config = dict(
    normalize_top_k=True,
    lr_router=0.000503,
    train_tokens=464300000,
)
Below are experts of layer 4 (counted from 0) of a mixture-of-experts language model. Rows are named router (the router's row for the expert), gate (a neuron's input weights, with its number), up (a neuron's input weights, with its number), down (a neuron's output weights, with its number) and show model dimensions 0-159. Each number is 128 + 32 x the weight over its row's rms, rounded and kept within 0 to 255. Numbers have three digits each.
Before each expert's rows: a language model's description of what the expert responds to; "comes before" lists some tokens at least twice as common just after its tokens as in all text. This comes from a sample of Wikipedia text that the model never trained on. Tokens count by the router's weight.

# expert 39
It responds to: Standalone integers in Wikipedia table cells, between pipe marks, such as ages, ranks, chart positions and vote counts, e.g. | 24 |, | 7 |.
comes before: "| ", "|", "March ", "July ", "June ", "December "
router:132059078117128068129167129143101131120143057120170090149117116140117165124105163099147111138115124150096131140153100100174149163091098147111096119106083150041101115142106098130161107095109132108186144092091173228139126113134121151137121159148153203129121167102180113134141144240126127097079123106120173174099135165114157174115119139192121142164137157127089125138156146112063126125198169181117131152122120135140107076079189181153137120120076154157141128129188143129099078124102134
gate1:147092109132159124152057124105140121090121159189122184121113179127163078133138121126177156110134140113148148062069150161069136083186140103107186066109147130131132078116079140099088085134122107062144088118189135154176109102153108164104087116111099159123110108205093147154069141178166149065093144140162087150087116101123155144094088153107089103128136120154147118155117134144082024163125125157189096145186125144076100102134136142153139143098153153150105139148165131118145148158150091
up1:142160144074113114155149169154117154149115078064117096116152065153122157139120140103111086172113113171113100147156125115183130126045092099159063174151108148084111159155163120154214132076126133168076137094074158099078144134080126118138160126083140071142121153097121106114209139064103114158150113108059133075128098120144104093141139115102157159117105152149118125109131098087184193098131163129087129086092169135168171173125115111066112138165124116132140118092071130092145149088092146
down1:168169150144137143155168121203106117098128135108116115111135141082102143137088092117084115147156138161111165106146156119126161171126167109167107148145134119123145134096104123157078099126118163164111109120113092112085104203115099137176135109134150084183175252082139076107100111118123095125146146128101187184147100111108103049143125045133129142101103173070094170087106176073112157143163123149148072167126110158114112171109090113092137140084139081096090106136145156080136171181160148
gate2:105133077119103108157155149116131103203138147100156145090112135151123119081164135056156143068034150113153136193116118171167101135150143113150136070125153118129132083185134136157139131136153169186139078112159176195161152103133163179091170087137146125106149162089133143098156137149140126123115156114089155120128171110114143155107150107146168129162178124105112135116074151140134118132168118132157118136117060204116045057145117146086128124149127131153147049139113109123144062136036123
up2:095157163139155097079138126110113126155159078160108133134166180149152146208163155162180128126110094135150109133107119105124109113130132154113094154166154123131131158147112149094068115089099128092112074104131148141130121101104191151171170120202114162146129073109082097147156124086141099168134176121116063144157096133123118124066185147142154160016128177176166159131149147145135171117142072114071047101131165118120185140074121176176103129081170159113145099146112129109131075109142105
down2:174116122109153190154121164136133147082091141141096151131132140147141124081092124112138174180188130109161145131152192057133146145102115140153163107106125130165188113167159137048142150117099101153057210081095127110169159125049170172171152110133143154110144126143155119121088104106090123099088151114146121078138149164153142125213175134156109067108156126054108123175104152098141113099111117135110136118139108111141110140151153125139142177198134092035146131158089085120102105159098101
gate3:128159135092112123107114131125104116116044112074071107106112112171088115128118161157132137130112120161137096099178146144177151067104064102110144144160122116122122092108131116139179124155133176154159125071152138154119135109150160151112134135185117117140094147142150102118099133118187168158150129149083118099114094166232147122134164129166112184131064094181149148156111198101105153143187077127113153087105051111164093154089091100139041114166148070147119118127114199161163080147155132
up3:151130115138120120083120127110089068120060096072073101066151110157105100125142180142150156124119124147131082101175125110163165102100065111105108131183135108148114097140125116124145118173117148156183145092125115109100158088127138137107097179147113119101110140146133099134107130141180183151148127176077153125123119150217149120153178111117124196153069122188157155120129184130083162132206096158142147090107064080142099164072073125150081060168139092145107127126124168175143065163154137
down3:088124102151118112188155142081124096086111183095120117174142146119133123094086136138163130133153184195108149116095154166109139142092088115128150115148102131130117060147158145086071125156132095162088086134139161181091154102125084141167099153163129087115126075127043171087167123137110100109199106165093076097121140132117146117061153152137186109129136120079139118133118158154092112119131120223099094166159119179146146113188089096137149075155108111177123106156152079127149164109046098
gate4:137141127123084176123142176042130148124155099169107125163137145127103137110093153094112125122151139093135143202157106104213118149181119176186133123172136118119151091056135090133147101121131160106123152170111035141109098155182112129120157131122140095129061165074123155135121106182147150103138163095093150142112112140138043061130061112174176166139134108091116136147098159124139128215110116138105091110134079137127146129153103090149158191145122128099167112161136109057148101163082122
up4:120151137139164055097116064224138081127107111116138132099124117131132111126136104182126153152120140156147143043121151137060131076090129102114101142078114154136142154193124150143126183136119108161157075120119192138176159101091140111118098140122129194155193134157159118110146122052098090159116094148145125104134130100134211197121190140087116099133112145132135130101137093159120132062136147121152152159121173126132112124124163154087085057095112132171075127083114140214126132104142105
down4:138122173164174144150134101203185132093071098186128158101109133122151124159143105146135112159165152100181176105124152132167076117117170174163166161070163096130099110134093123124140105124108087154147084206155058119189092131089198131111140168098105162149087104153131162083121087138102116123114098097158129156144132155107089110117148114112131174094118155224126135151093140161103156138116157061106121082151137067095098165177124142081165102119094103152087147161072133145119097075117123
gate5:101105154170132143111195117149102144199106116132169150084121166100127143091168167174077117107144118154110105171173128152068168159127109182096100172108167142171171116106125107138134099181107109140134127155147071113168120111170155141087102159171109132161085154180131144169143086119143122124100119077119146083150125185113102112115100126105162150067057120135102146066155088085132088119119162174135136125076140100157065123030136138153144104126093136176071140102186066144180136118131112
up5:159189088133138135085084045080173074141146122102135121138123136149133149148196086108134159127133189123127089070129123147174125075137171147170123135123097096191071109130120118136091161114090164152128136135056171093130165079125084057134097112108218158137192110102125118113116145126120090155161119149162137129154169102147118151153149165185173067182147128145160097130094138144148142118159134118143165129145084139137090123212144135064106101107151075145141095154144130166096088160127107
down5:126132144065144136072162151153101133165107137151144171101106097162116065181141111139095077117136089101178139095081145117142126130161105169175160131202150089117108123097108169145130132083147137168135100097139188147142078110184045144129066082080117099131116101128104092115123111136076107095170175099166159142137150095142129156089164119104147120174131080129089127176101192139124114132107180099184075074140142183068145126135108171110195152082085137158138162130120119108150085176118154
gate6:095091145172129109078149193180130107150108161152100102099169169039103179161148064161163144156117181125117105099139106087183183113113158080074147182201170119153080137134113095161193128118136132103151190170106151088102100177122099108171124128184110126185145133132144061108114130150117099104091131186098162163168099109129111146131124066134144126108178120103136116154147115167126112153103165156151145091127133138061134116152118143117122115071141128079095111107127119176117070141123084
up6:098145118108113110132107078075146127123159085143100104175144118196099113060139106116106135136192087148128117164128103190065100144137136212139111065087078144076202183078134143146088172173135126138063081099113148138166172075127112107081137106127118143081147127078128135157158141104111145174139127079102092095128106164105118157135151170144098101123096126134118120097108099119084119146111108090125147198141058066194117132090114106116130134138117168173154152113140108086117169121169175
down6:131130121137108146128155113150172156124138098113132102119098140089114122147091082125158203088198169150109067085104129071194134155130123221160127130066156111154114093140117167077144127097071108150113153126179117133122094163116154143112121143080112075125127117093086102154132166117081142075082142135158088106101113105182107154130139107094130109125112070124111062127132090114169191171136172107189169113128123147128094151169186110123161175190154082117141088129163121139204168166125165
gate7:178140157117162117179120144166167109140062097112133120115154102102164128160119078173072088154157123147102098163128158133108089156139131100109150178108109150110153135117175151031147121191108097086117189127120094128098128113109066138170092127151128150154201070085091137118126121127119126096163078152146127162131094068132149162087144105118133164112168134116163161089199096148099093179124130098152113175121152142152131127155136060049075157169126116154115122153102141132161199065084136
up7:156152136136126102160115101194126128140092062089121132115092131079141100149112070153078117169158105159116109133083157131136129185132150131197187151137115112135139112128171086106187065157088117083123189126148120111072151123168073124156118141203124190145138083115150077142100114099096165078127058132101078146119122125126141105130117117159139110096135163127123186108141114171062123156147096104118143109098114108177135155140119074095101186165149137147137124122098108099167211036104156
down7:186119127134119133132070156147167116145129117124138152099125112146151106154094107174149139147206131117103140086077086168124145130155124172120070137186171100129118099156170129103146101051152152129152147114116041079119150108152125096140122084133114104074153170117109113164121116170188155076181057129094117112110049137118188140066108119150110092090089095179158173111146144064098126161096118140129126146109124147161137085100124186078114135091102080112134073075170061105136118111120128
gate8:053099129161164109102130079127062110123187144094134140039168117152174126114098148134143088096088150109123206111119081085086160114153150159100080120153151129101138138109156155099137116169141182113089127111136133167130165146156123177142148061107159122075153168100132113139155140118104121105110096079086110117148208132111092111113096097180131044094122129088145170153172176174140154159189129142149107123124070096087117111147115146144097133142104045117127146176185110144126152170109120
up8:072083166173215094104147130075065164131178115089113161091125123099149160143102120160102114120139125063125155100093076130064173143151190104103117108150112078151126153141148159148123084144131109114135147121151123156121151180160119128127120066133104154056127142111143170112074163139094106133180109157094100105173201152137123164113137137197079126138135158110153103122126151153143174113169160098098138150163072137114069124176149176155111134150108150110150147126232150175128159129077112
down8:109173076071110089056124137120163145106156176146187153177136112159160110164136092111134087189100138084145139133137115119136068094104145125134121139117062188141123162123125103145179194127130133128168148122102131174135117132137142108116110174141187136145061099095088154189139106149147114179058116125132159108116120120116089097114132165133140154198181121111114140128151156129071093160146141203106150175129161101178089186122170186152152058136146152164087115098118104101106132074160174
gate9:091111106124139098191106167075109144069116110147134123107154179100096199052092119106180077170108087108171087138152104150118142100101151120060101142113201149137114114142182147157118089162205160141116127131086200133127175165143114106147102123107130181157153107136145096107080113122125073132190155157119122139167208142151096142065160121094141092130120145140128138151124152095101113125186128106123087072147107094153170114153102079126144111116129162126144111151180183134086146084169085
up9:129140117130113073177115167114140158058136112158141133103119201089106184054112108091163095180107112134150105144149098174125144104116156145071105157130222166135112090131204152142140074150172154163161134123105184141113141122147113106129073139123142167106139106131125132105092120114116095100172140179139127161182226112136083129075169132133123113150130135145118123117123170101119077155159117090143106056150119089172161101141119090132158143134114167119178128145169174152064177112179082
down9:109138106092149132140123162155095098105086144096103138114153129116094094167144167127161077133175117190132101162100101128113093153091106157132169128098237134132148147146150133134115151091141118145130086097120182093145105103121190159132086150158118163149119104173116089096124088108150126103160133142100149148108084116183134123106160204224160182100192170127069116129136143164098129129104103098098130147089085069086122144135148192143137144158126164135144156140182147152084086062140218
gate10:083138118092164122127118076159130105114180102101094129097144135186118135185098098117118147091116095139184093155116052095062144148083115089130091102162117119078161140154112136086145101096123167115150109164081129168150175126129126114122167119118115146170151152121106112089146079078168142157133130120107068103168118147143120111127138082164129085137125155154166161204199074107139089082200116052086182123149114160117100068122117085120122145173103209098189144128145118125084155115099137
up10:134102136078112104137143146112167088113085138144126174120144100071147116082190121128152109155149092126113167134139120136185115123094132137111144130133114171101114109130205096152132102197163108151113094112133128144105084190161122094139100089094112129158114103087177176106089170083123092180132121106137153142092147142158152114154089144132144212124069066133103051083081198153134150133066110179125080110090139159064128151126123130175099134110133071110122102151140121079154057164171067
down10:094098136129067187099125118149116127161157172130089091100055185183108113112129158198160170129168143160097136118143151137143114145108177181041111097136128143110126175083117163069111110144142092137163127050067093129161146091097118151131132129189122066137142169135106062137094101099170192070163113096139111069109128100117102159164178124125159168101138112134132093128075137114120190164160122113166151098116095128111155145117093156162124180125154120076112090154121128174157106125160137
gate11:110163123086149167152177124130167164092133172157151069103125138136111169176173117113131082158034139163143160126085080122123138054163121107127092107117162134142105093040133082136135066124136130148137152111089161094121086152141129148115130167122172145098166108166156044142210115137100153145117137111116135163135071117145121137109147124149151129138056157104132118168124177139144123120188092129062099172139135183147138102136069137140094110122147162138086113116140095157070097131126036
up11:109146149108149126148174110153158124128100153132110070190158168149128138144134121144140106147110196166195141091100130096139128062103145116080115164076124111147102102049095056173180112175162134195148177090118175126165082082117094173112140130106162071127143140166146102126190100183141147134141129078113095160154106126132091159188145103149138114129129122068150165154112205119162135153173082115128120119139106140145128075140123144138110128106126146171093111083131139094079146128201053
down11:113126126123167076152132138136086140117096185098104149149126157078083169061070107079088128119187174169132128120139094126080164071090086126144119132132153136135175142121136204106081112077176125137174120163185098182099106134119195122067163154129134165080129199133095126098148152132104165089118105181114119125195098087136117117113153148119143115112138129187129139107098131160125096123151053130108097129090090160198080138149189155123155113079073085134127149103133137143109155153130170
gate12:153129110100179193107177145145161136121144134120111121145093137104133150103125158076143158120063118200151120108164161152148136067118077127105138128178089176126105157130127160063167166148131136132041140048121125111100092133110152143211140118114173099168076122091122178131090134146090155147094165094150130159162191144154134127113131064097141164174114163138091081149103146125066161142178135131074077104150138138188110154141096120204152136177140119139155184126125154130142144169130093
up12:152137119125130093158112131188141072134100083161140143106109162209094115156068112191072145090131167086095189120129099118165100143211171066127060061086117125113194140089155102157093079092101065124110104125157151153129099120153142159031153163106105095086109139172137141131115122125178137122145104136123165126183115117084120148142181150111102116102141131158125179151155135120162099173136142153166133121147133125095214152088166123123114164102094158086124113094137119153125135136128098
down12:166107132117155123128192134084163177068145097151154101123105135160111115142112098144166175118116133157163126108125152111122158122108113100111102175165185148165137123120112086163124123106128199121142132156224148114104158150129105147134072152137186095153077149150091169165138115129122115140114125137092047178125129122161157114138077145152169087154075152176095158135178137097082095120159182131138069075128206096169094116102130117076173124066099092170147120070114155079170172141130083
gate13:099090130117137124134105157113113132180157123125110151202152106146134170126154128126184111155065147134143136165095059156128154078188070155153193175076143077099100131137121115129099097126171121110134154169088115128128092187111124098145105164143156136076107070110154090140139171072112142088102118160109186045107172152145147114102165105088121085134111153118100149144124141195159050120116088220095144146142161116100129132145160158116079127170146103117126066143090157156120150131189142
up13:080117170131101126129085134186148070181154168143126155183162117167160121152130170152126117175099102125137129156151054118160168058169096162070209172101121106152103139143102124198069099145162113105157130166080157100142116138133125164136117155143122090165096135129117080130139120100067128137172131094150177069091109110153141125064138160080170126095138139130141073124147155162131078100068115175143149137129160154083149109123075179140089109166108157137082110161090122156086135122164079
down13:094163120142147092123181168121124142144131131126155120086150109148162195129120213128140102171059128145074165138131127103132129136061157119087135123102098199059095166155205059124139152125128101173160089196119150131124083124093063113115148163123119140117097143162141093132126163094106162150111124097171177085140089088134139170078089097120093123133148136133099086177147106134137145110097092118103204147217131112117142100134132171139124081137175132124058091109122104168085106146143141
gate14:114081124124125124117143133144143083097110126174158139133146173129080148159133118177059158115175154124142099143155123144080163142200144100108078120137144126075133177180154087140123183093172165147122127163220167098138147135084114116125203081084124125094115099139164142139187113152165199154129123038149136127121175163131118174099123061119188104129151092137134177107129136104125164164151224109105120132167111131170161100114117085124114123101146068119105141182149124127166124105097114
up14:084112110100109140128131169156131116115089118100117136126151135109096154136118138157082137146138110146074099177152112139105159155162109080114136144127151114083114130159159048144146182082153147148111124147218228099140092133111133132173176102102105160121134104097132097125186126146120191145106136075155105134135147132124103203092104033146176102127156070143093174064119127107117153165140200110087116124148066131112139142099155089052088153122146073140132154158117146136194132095094102
down14:101112102122137104119104164094102136130158148046127141102134096076131173156162111093160161154113173139134170143168125179105087132104066088139088163104076081147102167077120135064145108137114077088135123155163139122087146158118119119097137130188137150113159193151135118177182190097105139136204121116170126142146092119154031126120079178212170140125117194170112161137136129133088131167161138137185086156124149143146147121146103097145099098154092116139101071129096138167153099147089142
gate15:092129178092047125131151093138142128112118144157121187125099105146201080166103127104090171094115175149159148162170070121155129117095184097110151118081143105118117106107147150169140180122149080105161109145165086117069155065147115141133077120092148117193143165142050188115152118136115156143086105089157119159095135122101200082117134100150121180155151145151158112136133125126151184119119117121127098135156062158055102134119124118075194090184130175082111112102154170110128161138115102
up15:160155206110058112124133087102113143100109102171086223129133138148173103108130127098133171091134171155158147153098094093144153102093160090146165099084161130101149089115205150163151151113181079127176116140133131132101127117156121120116067134070112127172122173104089147143149136140082114173109115139146125171152139110084164090103134128190100144138163105177153083094126138127155140122115132141145108082134120109050066150165095076051168120164132155059089105126127176092132109175128093
down15:123040104161133103141080162104126096182145162188046100145085189177097158115138187151153103128131173113140121170124151146130141129146129175095094168132122154160095071149126065162163159108095153161137143106109100187159120120150077158078128134108091147134113151094092067119173133132109162125126132102154106102128132166116112110119130155179110138134146128153166167104114123117093131052146075127101148142141099132126157105136162067215164168161139147133122130044127071168172145108079171
gate16:119152065191156079133155119212097088093149086094125128057158135086123149119116039148128128115131123112128079106127119121102106107135136087124124132096128082132064097100082165162093095142168117047119159072112123148105153169099084198101174099144115125142135119125122116153150112120107117106146056135121144159167078109065126161073123121130155053150097162120155107111141139130131129132158129103136159123095174172116175075143118129087199157150156161095170131176167104089122172141175131
up16:094159062145137070173175119172125179104142049075118109077194121110121108113139096131143135135117137185129122059078141146114118121101122108156133154070141094147067124141089139102122074157179147049124100065089134149124170185167102165138109094143143190182108128100167083118140126129123138100123079116103099169154143195138148157110152140156167074195092191109107100145156139084094127119111138128111088134079106156160154092104105120090160167145122113123139099177132111084142125143164137
down16:153112160099156112097142096110179174074127127155132109098154167147140145141138194109100101119132096132063111127067217123105123119108089087153122191166143092089143146114196103126151086114143222122164147178157173125160144129141161124163103133137136096050117166069090116147121113121144184116135138100111065101124105137135111125159086133138111096100117164139133129184119088069126131087111164160130167109052115149173076155109104160095143152122113179094140148092135160116111065104065165
gate17:076110104134130126124076132168153193080172092122136125164191127152072144108184062141095128113115081205095188112100121113073107119098095139150101148117149081054172128203121084093124125151100192141101116165180174077155115124189108117131093066091174153137145145149150142129110157132146136144079127169148118135102136168200126144106117089125122155170098112122099159096060119140115110151161179105143120143123097124142175127090151132110117138161070068121158139118119113115192135097136138
up17:144162137126133094176176119132151060151087120097117093080118115165159125139109193132119099132157131100164083155139140099171144174151132111117181143166075111191101108114135172102132135223186092141188111113108074175104139116139134081136126166165082091141130107081062118120180130154125088138131060158159125085117091102095184135151093103121108135102223135125182093126197108074109119102120075143146140140152147160145081122143097139074122103091160134127134165166160111114114130095132165
down17:136159108075108116139084137105144099085157084149080161123103144150187107129142199183128163199101136137114168076117106172082150109114078109140129107145123117079084097146153079096084132114170078137094132143141082122095077101098183094137132164113086134127116152150100173139110097105135131113173094132119113135131137124150138205145128084099096144100129155141195106202100145147139093135113132102139203126154086065159139106168068160136131149077125221134150151085186094154086125152133146
gate18:145094126135134095140128117121128110116163066136144099154166108181130122136111150130119134117171157123142120122123102161173135148106143140180111081166065126122110137150082074175141136118140161067142142150093140118174031141068188192099114142125135131123090138144063150093117173101198125104125113125136172103119112064190059144103141099122097129133144101093163090159147118122205139185117107135132136099108083104154215124156133186102151087096121171197139204154158102096139147097131128
up18:145169136127135157127107148151124132135119188111120152101102149083124120133162122135147138143076076111114130137139175118098116098132103137059154198169199127120117145129139146085105115149106089187124119128189098161066217114213100024177131134138126111126124127116156139159174101155121130139143149130130087175141094171083148121126109155137146145124117182162123149143119138129069131087135139122126116167137211153078076120086121037171133158148163086087115061085098175148121115152144144
down18:190160161170135171108136119154110119143084081108101113132191126134077152168120109139131153093085102079132138100092152120111116111123135141125139160159102087038111156134111124136135166111120137171186070105115087140160068177126155073125153157159184144100069068096112142155075128158081114105132105078141150208137106132122036157108131182131150219134153120118100097177138156133121139100120155179122096070115115188081113132104162139158171103126124132142129162128159103079162154127136155
gate19:148132148164076114123141092149111148168183139094201089119118124102101136185109212118179125108166092121088107092116147167147119087128140138125143163132159189140155091187116166060099125171116166034090110132107175120137083120110159127147132137177148098084118130162130091087149173113099154109104133151172158104108166124077118127139173151132114148096169121138150145130151156117148098188148135154123080093192132167138097107090110148121158124054163203156093120134162190125145057101147113
up19:071120089153123136172155143112141124135118158150182147144081169147157133092143091136114121092039091131173159107157159169088152098156075120187165124119110134081197148116086159114144094139147196131189099124094128156132163094162176087163146121162158114110151176071132032096130129111094111097134112099099118097081131139119145132137121100191132179102167131113195170148161129110077146147151140138086142123159106147132141122143131125099191178076184120201149104124097176101157119097138122
down19:140105072153088114083137092196109116187097175106147134169081097119115161119117191120149151144086166188101172114149120128115103158143083133107131108100151105154115115163128185132108125101146122146116155187067124164161118134135156143125145115168043086142136077098183114118136192161132144123168139070157154115079190168128088180143158094151093145158149121090125155100101134160178126155128103086053115166096064154167155128177148141133100158212174151139154136116126169145120134159100097
gate20:177048136164102163115161141118101112165144137088162159110098126133172107153067145121126152098159173098105128096067135100149094087095152180139070084127144107166141099164132126100078137169149154165104151140145217120128167123137107113128123138125144111095160142086139135145168110144149195081118112168162148154111125060096108204090120129143156156152153092112167134087166126145077127174185140164137149160157124141059139136128104202093131092116163110109191179144145083106135110159210138
up20:106198147095131076189090133147151124080137111180094127168160141096096136102188137185090108138095107175134134127164119158142160146135102073094145134137086153084169125130117085181177117092128103109104130128132062092154106103122147175140137122142057103149081109136154138150097139133128076173135111074148120120146086181158155077159169169168156151138103186142115118189101117101169149053046158076097137134116154135164115140152167067149102147135119128177090115158078147147137140097069143
down20:120110139052117146137090105143113102105142130106171134165137126114140089150069099162208137128153159224092115158131148073117117089105116191117161156112159095133134124169116174123078104152097118095209191102169105152133100170111119119129145143142092144084148081153078117154189161143113147127158107135128150124131082155088135121162120140135162133175103065133124142172105156093098111138155150152066192150128150134133107116133154156113141171161064100115085144178185157043082170105126093
gate21:101143125091106090107139087108144105072140147127114151078101135124161121074115067107142096107104114182153076171131112140168156065142142137124143105120136130179142118159095113180117118130088163146143090156088151125133167154138155125148106198163146113135120147212109116122075112083182100187129138138105104159128104107103151063137107088109072176170069181117128098146116119128138132173105121176053116154186092171094134122099152117191167124191085134082131101135070132058098124185146149
up21:112045152139139106143093087147143130103114124152086084102111179115085105116184152138102088088114091111099136163131136137160119082119092165122160149099198102133160108147148091134145087131132108111091110181119193074164149177100140125157115086131074123147097160121200124203116103144175131158105105167072113101129102118152140162133095080081111139143066140148169118132116086132102158138138171103122033122127131111133093099106157136175123209139143149109066112185127184082161132112081090
down21:108137146135098153141114171139142107163168180149219163190125097118154187149128169095124167094140062116184075182171127142177056134089109123105154089102173124093148167187134070112115122129133154155115216119076119142121117160127145085174121130150138163130081120121117084133066117171139129074114193123079118132103140143098099156104132183075129087122148169119126130131150070106184114128115139138113130128143071227129143118119120115140156169112120183122160153116124119143100147110158109
gate22:136124150087139136168095136086100117119103088152105091120160154155114185147152147122174089135146137109119082160062169090116093118171210118117141130153114141181137094110163118166129146134137092077123167086144153158110153099139166164144137171081159139111158129093122052132107125112093112163162106119064159142184181097133081105120156164077068141127103068090106113137104157085104184108106178126099073202115134143115187145123091126166122090149150092095091123155199132095156105126062092
up22:139127127112144154152107124073094100092128112155120068135173139181147208173160147125152104125138148118128108173058183096109083140187181127120149116168117128185138072116199116132145128104098098112152165091187159133113151124150173168175148168110154160118135140140133071102091127100078146135155109131109151143180179113124074093119171179128065151130106061110140137149114183085117189149116153132121100180128134134139179156149114130179127101162159110094082126162193130109149096116057089
down22:087138115117064184082140153166074127123116134158092149151035141092120169173120147129125142099144072171173133167127090147165158105123102113110161158130164154070127121134122170137119129125094121096165079112075110131139124128157138191155160097171100164174151142117058139149133130162179137113100181134122143166080079167202102070147056148130112086164133156159094125166107108093140080146162135152068142166139118092151142120152171141127105117118153148159109098126182088109046172157141155
gate23:085152159139154086112116155115136153130100137064140104207143109122097122166106103116125081116083110086119155164092106152175157093126197130133148174088081110134159068136106085171159132111126117104149153159168129160072206117133110111125130120144211130116104121190167117092096131142113119130137164133058116128124170126237110153105145122075129049137117128135123153122065076135195139147052090098099131141176110146140108089134095066126095153145128154157087117083156135139128142118132119
up23:090154156113134089129156171110103142129121142086140099197105078109057143167110095090130093127081108065119148137115132130159111098114164145083139170112102097109161114115144090184182152062098143086153137146161151151070196133117107105148149149125154122120087130180168091116099112145160130101121151162055108123146175113232114119100180123074120060168124129117117125121133112164186136150041124095111123164143106165153115071105114069162085158106097189129090118110132149133139131102110100
down23:125143145197158152131188159104080114176170059118134148151161136147158123094144152140155155128109120101129133129174090093163130127104101181068186123116138123109159065089135183126111106185151147108133124136149130129097115108175083161046156121094167166156099121184158109159101122182149136148167129140107059124147148108143138116163163088138145148160152095095137083105173107160165133093141165177155150131119134131169155092131108077115094110117178061069120093137120103186095191190149195
gate24:095121077153089136153152119168093143122166159181125132064138095177094137144147132151166149095150110098124121147121098093107123106180091135114152147146092169100119137122165137147073121134114137121112069147133104139125151102152172139137152138154132139131150151139118095104093082127106115158084055205106072174113131101107187185186093142182123049117174111075191129205104153111104091150108171145086098132107114142060168098088062166155157153149136165176130139143120183133135108116056101
up24:092104092185089137131180116170108148115166157165127150076134119185085126140135166124138105094142108113120132164097102093110126114164093157105148140110086162105111118130190151162091143108108114133097067117114088118143148123151133171141161134141106120146156137162118099109126071155130084160098047193080101182122106101123186162222123150167140034143213135084156126191143148125118104139124145110095101158090134147084175099087086147154144129145168169168139141118131197121154101142071101
down24:093147148088189092089111108145106068163076171130095099126113152147113154144096114141083116124130092158139064117136093110122127113092128115116127121105180108070099105184144083145158089094174147141102107171095150121107108138108128166125140073105111116105113102159126168088126117102197117145117149153169165170054116124067085097141081090091083156130117184195128042097127098098097115077118118127080086157142106094139127159184156122124127183140101107070166131059159136113129139207142139
gate25:071150128121121116167126184104153133086146144128105161087110074082059123132123085152107126166098117082112126139074093145111175138097072095075172103118126115158127083181146097079150085089137136084143132146193150140110089157100088167174147112105085147107136156147056157161112149149117153123078074081123117124139143068104157133094106163185166073082120122147115138147147166160141136083199136065081135171157124166149099116074128148122077144147152174118101136135103142184090150109070122
up25:166120128112124173100102088113102144111096127123143130148132170166214118104127159110099112080170123156132118124149169071149109117137176150191095135121114129087102207059126146199118157126108076182108115119049065098117149113149133056053095153134126113155121098105199109099110092118137105124173161176135118141096129146115103093164152120053085163159116110126133074121098085072106110115084124163130082097089146099127151154187129122164170091108091093100149135096167108095157110142130135
down25:194150142137132112088143067149081122146136137124099133135143135079075139097167170166154142142132086119134139128121143157051187116152115191156108111111134086198128089113072127051118083120112100153076109089178109131119143112098132148062156126148116112104128116139095085161149140127147180116142128118152062135105114125100128134097116183124191105128179099039117141115109104153197072177143152132118104140089067101126172122104145089094066133125178142072105107177110111172115160158147085
gate26:127102183145170117104161128130057111149117123158110155153177120125119134160123120114148088121070196162154083106069132149157110116132139163181097085130115129071088157129140090112171059162147154124120153169150138140088148150097123125160182093098155125131151117179097122080088115124106071093131178160128092136147179178150143110143091099185145089145140094134161088096077090062099121112182159148104146176118110139100127081214119156199118149166159123107141118145142116157090199080154159
up26:146144085102079113130174150117207122101111133129162110072069125116130126116095096117141175161176120088150163169185183105093181096111112117077163169120133163152123115104100181162082157092122093104172085104104132113114063127138111054132095175217160115132128109085125121147152125098155167164128118153093127126137076102097125152094149183111091159106090112110102145128171111173164109136104115100100113108149139133156125133072105091037117127088122147148114111066095146114194078121174104
down26:099064118101140142119131150153111154145089136109103121177133014122159143118164067172103182114095084217128104125120147120134166102111182126078068137186097088124142129103115136149134108118089197121144129107140145133129144139082141129143148113084071123125141168169113089113158087124171132111113147126109126114193116137129090125161154165137171120120159184154089089118118096109146117098148048153091165115109098143068163112114108100113135082143209106093138141116154090157165127137229101
gate27:131148152136112120221127170101143092067166159121098070111114126101097148096188140086060120119077119126147050120150178160164113140189118114110122115130137153131151120171086152081046147153108100086176076162094165086099093128181170093146090110057094092067091120144110086111174128138137182152105142140171099124153136155153098088107119120169138146137137070156124098122151173096172165132087134134161161139118182105098101109092158141138126114123072151138141143142079125125112080128103158
up27:112175093165164069143145140101138131104190124123163104067016122120177137042114093139084131125101174101111120095063108135183165164157105170098177110131148115102125153167162121140099121138109176067158095186141148117162112186118153079110086122141100126097137180095100100117114132143187144141125148093128157103114102131089142131141146178076130119109126140131105133118127111121162107112100126159110140179078179204149129125123083118112081121103128151099143084175076202129157137141094171
down27:173133111146114130130121090124165138167106087107040116089128109123145122150103089185083097172103185158150110174092106127108062171091146159074140148076116180126115104139095089118049138092087111114152182126207177136121089171083158134170106188156176145134143157128132144164161096108113166101110135128142106085153085164100128094124124059149113100110154127142130187142121146157139132128158141188131146165106133156142141178144112144167143120073190178145132157092140161162171160117159066
gate28:148162182107155141111135111118127151097119164119144013101115117163120107171135125069084119154109091106092086099059144115097108142086109129161099133201189123162073165114132114140143142111132061133113158131175101099100124084125086145152072186121130178085103162161125154157117134113132138134130114143174094175156137127132122109070108101073129122140104114174202116201126155157189112135148128113141141102105105069100129153131113133149084074077144145057176080168117097161110140085124108
up28:161150112114118078130173149123122093093153137130101104112110136109142159207111163105138151134099100104139086098117129108135136151103131115108085178167094089111079138118124151183157133081159080119126110120128109128106173136107056187098084187080076093152157091157126111178094106119157086168097151154173178203161152162054177144137165136135140086103133156077127081102091122164082125107136118176123125142168153102160167140114071112176049111111148075106099130089169107127111171076167110
down28:168138174105197104144117104181089138151085194140111148171170143102151146140120106137116143177141144115046154119165140165172116132108135116129127092062109103155145190193074131117192086162151098078123088148143181149131140151121113061126076104145105138171107134143103102113123151154109127070141106130100144131123073149158152164116105124127175183128113108097117142166169028181134147145142132119154163156160121086110113147088188082119110125093119166116194102137136181120093140181101173
gate29:073100164128097109189125204119124147160096100163107157190106136093093105104125104157128122169086133089108197080163155134132167145128174065096106145136115117113140110152102093134125115153103089150083195160182125095164191164089143095151143108175183213151106143177082143138061124128120149163108159158128136094108171143086190115145081172043113132144110170150134160171128084116119163108152109106128181159127180127096127124124131073150175135134129119139111129122135133104136095163081096
up29:178118095129161101083176133092119077086140119108128143072128118152183133077158117134136127092181122160131082143058124151112107100168091177161154097163139169117138159126179133108130132143143146124128067101092096165096101085152108182114142123094105094126145113044164121128197150153103123092199107098129086188150084123133079121106179078174145142131141115105127141074155143145114077100080161183129058164125112102149127108111084176107112162152157146105090143092151077123142151100173193
down29:168120122119134152104147166095098129129159120130154153159125120155138103042088145160144146078094120160059125165079106159098174115158184163059081103128085126109144083130154112165084148117116149129148086127103131179191152094183068165140112059143100110091113138104105118118179128132066164107168164170120135121112112111120106078131102094054135115125149137193091128080185157093158086149131091184122121137148107125140140197162135164137176105124180129128064093164120107103133098131131187